Below are experts of layer 3 (counted from 0) of a mixture-of-experts language model. Rows are named router (the router's row for the expert), up (a neuron's input weights, with its number) and show model dimensions 200-239. Each number is 500 + 40 x the weight over its row's rms, rounded and kept within 0 to 999. Numbers have three digits each.
Before each expert's rows: "comes after" lists some tokens at least twice as common just before its tokens as in all text. This comes from a sample of Wikipedia text that the model never trained on. Tokens count by the router's weight.

# expert 3
comes after: ". ", ", ", "that ", " ", "where ", "The "
router:559514394569472523528512490530490527564461424542504418564572448494603489532471486537538470425490495480572546522528509541
up4:512574481557494521500467469529445464499514471493601448481540513559502460631524506501494493520477518455544456471480497521
up5:453514520533471484474519505440501514562515522521483468479536532385520514469499482396529468519468489513513426502454520504
up6:581516388504484586469449555562509554523522514504470587431503534476501487502414501504486490530535509530545464535442474508
up7:490506453472474542498462483543478547537511459533482519467488492490526524426496497460516488493488555439544580530543496557
up8:506487502478558496479474474426417503513480537565476464415533531519534510486424490507472496518508443512549430481554502502
up9:506495451482426523533452496522477495433460516500527464466560492467465463517531554475528506437532488516513497430586389495
up10:521568444487450460484413531442464479427510506520556519531527485519518534428585579585417415504496446454551536419571500576
up11:529472466494463474460456485479438482503497500575563511424443601527462504515493497496465540448517494505446449591479543509
up12:457496423522477577607490554465446525524461557439496500478491527589496488421492492509510510489512460487459496556530467454
up13:515495499474439518475442556507496513514468538543503413509500554522453472431441524454551492474500509547529506398522490480
up14:516489571482523496530482513543448529572489500434506536507473517523490478510524418480365529517609476549500548480536523506
up15:471503476467528384440496449430492446491435517457501438480553420418523622540510562488514528532485484533529570547475535490
up16:445509486414542482465438412561570521478522528538491397555526525467473534480480492480499550456498540471502425502489541448
up17:525408450548521485468480483530502490572497528476541476544440542553501540510499478506531529469471562484489599471458542551
up18:409473522519469520548414504527529455508471516516447518502532557603528462470519553537509493510519546454432539502477478468
up19:470525438526442560403428552493435491497520469460514469494543512489490494567485465483456420555505514574535470542551507501
up20:516468559453496522519457505552512558469428473464545565522606497571496515470534543552482533513516487526458505493458586516
up21:547532524505512486508507467562530571504555514514502563463516474495534542544485456512473501445492458473533492423475549524
up22:553519486507632502558533518568448535486504490506454512442516503506530416580550530473432494410478495475508494491485501539
up23:511502494436524497485526445481520524490516449504449453471442487518522500507467586509485460435553521486533519495455548474
up24:464504483530548462496523476499491531548507531541529462459480466461579436550529448522462471481506521491391477560458532516
up25:515470508478528558591470559568462507515558549461430492506413499552486437461496508513490515518537506604441446517480408416
up26:476536520605507501550447493511530502454545516528535553453550593499510465495490546501531517511591535469556501493581550471
up27:493513486528453547492502494493425538548509566547476411524504537494480527483525591500537446436492465558488484451540512518
up28:546421492483502507491544492505490508496535485517442415504529590478506517491471436495477501502455439453487515475467577488
up29:465487489531510553444476544514507467493541439496496549532574573477481519532539438499402456480483518500463506494471550510
up30:584476478448464471520586452495491494475454477505535424520430486551537597534458485520516517465476423488535475519565493501
up31:511544469519457550465461455531558506499524468473450472544505532525525501506490567510414470493534455489538518410546420473
up32:479461503468448463491469479463571473403521511522518441434547406427521530543528532482430473594522481547511534520471493493
up33:527566555507513491495540514533483473502565565606468468478521448483472522483464480469577633464415494550497484572475506528
up34:485477489480541548433600560488514449517509522478462540518538519519483503513500497530488480498543495520519546469523516426
up35:471531557464522438474511553532505493463502515471502506574541472488509531562467478476536422530551497442485546535478524470
up36:566479553518497460564549478522462465568459521576434463518540492522496464490539477496561486475488512443482493490574403489
up37:512494493538512552522598536508575565574503478539471486477453502567532501496416483447443468499453532443487504528517501549
up38:511463462519470445527554448516502515503505519472502502459471508491466502556527429536452431509508507538452512493413421477
up39:418527500494548528521468552446411520487485524490517480581525530535548466552500557537560523603497485494383479510484518476
up40:524440532549494530482502506455468553544490535537522526489570532571578442491471490528566498467489544567483447464533442499
up41:589535484497490481480500487547498499472431483546619506475464421451551471500497556524438512520508602458469498484486440477
up42:500607422447531489497482488481538465564496473458519473546477481538600475486440486493512493576560465492502505539469498577
up43:540420513534572507517415463516468503527550513587468453489458492497499510501492543533490526568500505532528536435519453447
up44:503493443564469500492479493483443455493530579538503474571389408534508463456536467512568543529544547541492485472492477455
up45:513557500495523452464588535434479476491520464517568528535473444566492550528527467539488484495494489516533455548551505508
up46:442442512464511453457552473536521513506488564476477490480554545474552456480522448511554475478566498533559466400432521546
up47:513453486514537493487503535557502504497572525510561479509435472497517509557507525531484457508490556594445507552460529456
up48:471467529510508524502472512587499545474519484468483464516509506500521501508524458435519548499478496480454478473507446494
up49:510582497541522508515546532476503423449448488521469559492414477527433456486470564568460525461549485532547537535520479516
up50:524476448525524548518562475489449449527499495516549510498505555526506535523500501540469517471503541508513458471516522510
up51:459533485533532468523475555489463456534500518422481449394508491442514464544422485477458528463499546431441523422455536487
up52:499484531547448531508474512468485508481489478483514463576507491502536489502520467524472472439510524506531432465533457511
up53:465469484530466485538518566571564489487559418460513481592500555484421530506472483475455504442521530515501496450524507522
up54:556487501501454558504463516521522582509455540513456471414493528492593561486513501487480493519500492436521457486439461447
up55:518528473493466567507541505458505469541543508510443486517498495486504526518560507513435486468494484549457516518459472543
up56:566549446479541525543527519550541497463431473480528506484455474465527468571488514469454426501453442477464482524431584450
up57:482497539482457492509472533566470571483507497516494599556531539439536509530543456503514500489450545512521453489531543439
up58:496511481554509562466515547444440449494525486539547481511437504505524536515554435510509549510492416521496549424509573567
up59:502509459538577552539473487465509511538562451458494465497499498528534546560518519508487481542530546543538478461438486486
up60:497406553542498512569487497454481521510458533542535495512590518526441544509430496486513510431513490487536459505505463548
up61:490536461481510590565505463509517505497494497482544493517491532502563468454495511400519539507541505521504456486469448487
up62:527554514511536479489556514551411449530518538507560503493494497484579478559508354463433543501457492486523527543547582502
up63:457490592374546464508518490501494407572520482482503586555516462577496435482591425513468521493524547553544503532477500475
up64:506464466503445466504511522493499575460452496527516486551478522487473484513483473484534410456492535460508412462565558448
up65:533543537472467452460423535506525442468513496529487531517484506555481446515524533505525525430508532502480427528498524503
up66:460511496567539522537525466476498501478454436440537462487623479510502504526516490459445501513493448474504556512537432479
up67:516511537550513544445519539490457509507467489448522493406495516585499519455446419519437471447470493539453565446511556553
up68:538493518574488470443562565523544502565540490503473492508430482439509536543454457490465452531503570502476467472531497500
up69:509481546541478423405487512550517515472568523534500571409481501495510462522473525533478505475450452469475470589495585510
up70:509474492628555485506483501447442482447483479524459468469544525492439428525493520540463525463579452505424467493523536503
up71:518530504542508484514449526524418498522542547522396533437578545498497401512511462540484574513503531532419490481512556496
up72:464442449558535588469507561501499543442501466445549533542537428484550444512509546526547474526522618496617428510516500529
up73:463552559497516528475492501506467517580510450502463508540521613488457553431400480479528557482541409439572518451531481552
up74:501393475551502481469542547514501492555496408492446439405505513491496421513508453504464461521497501533456597390566561532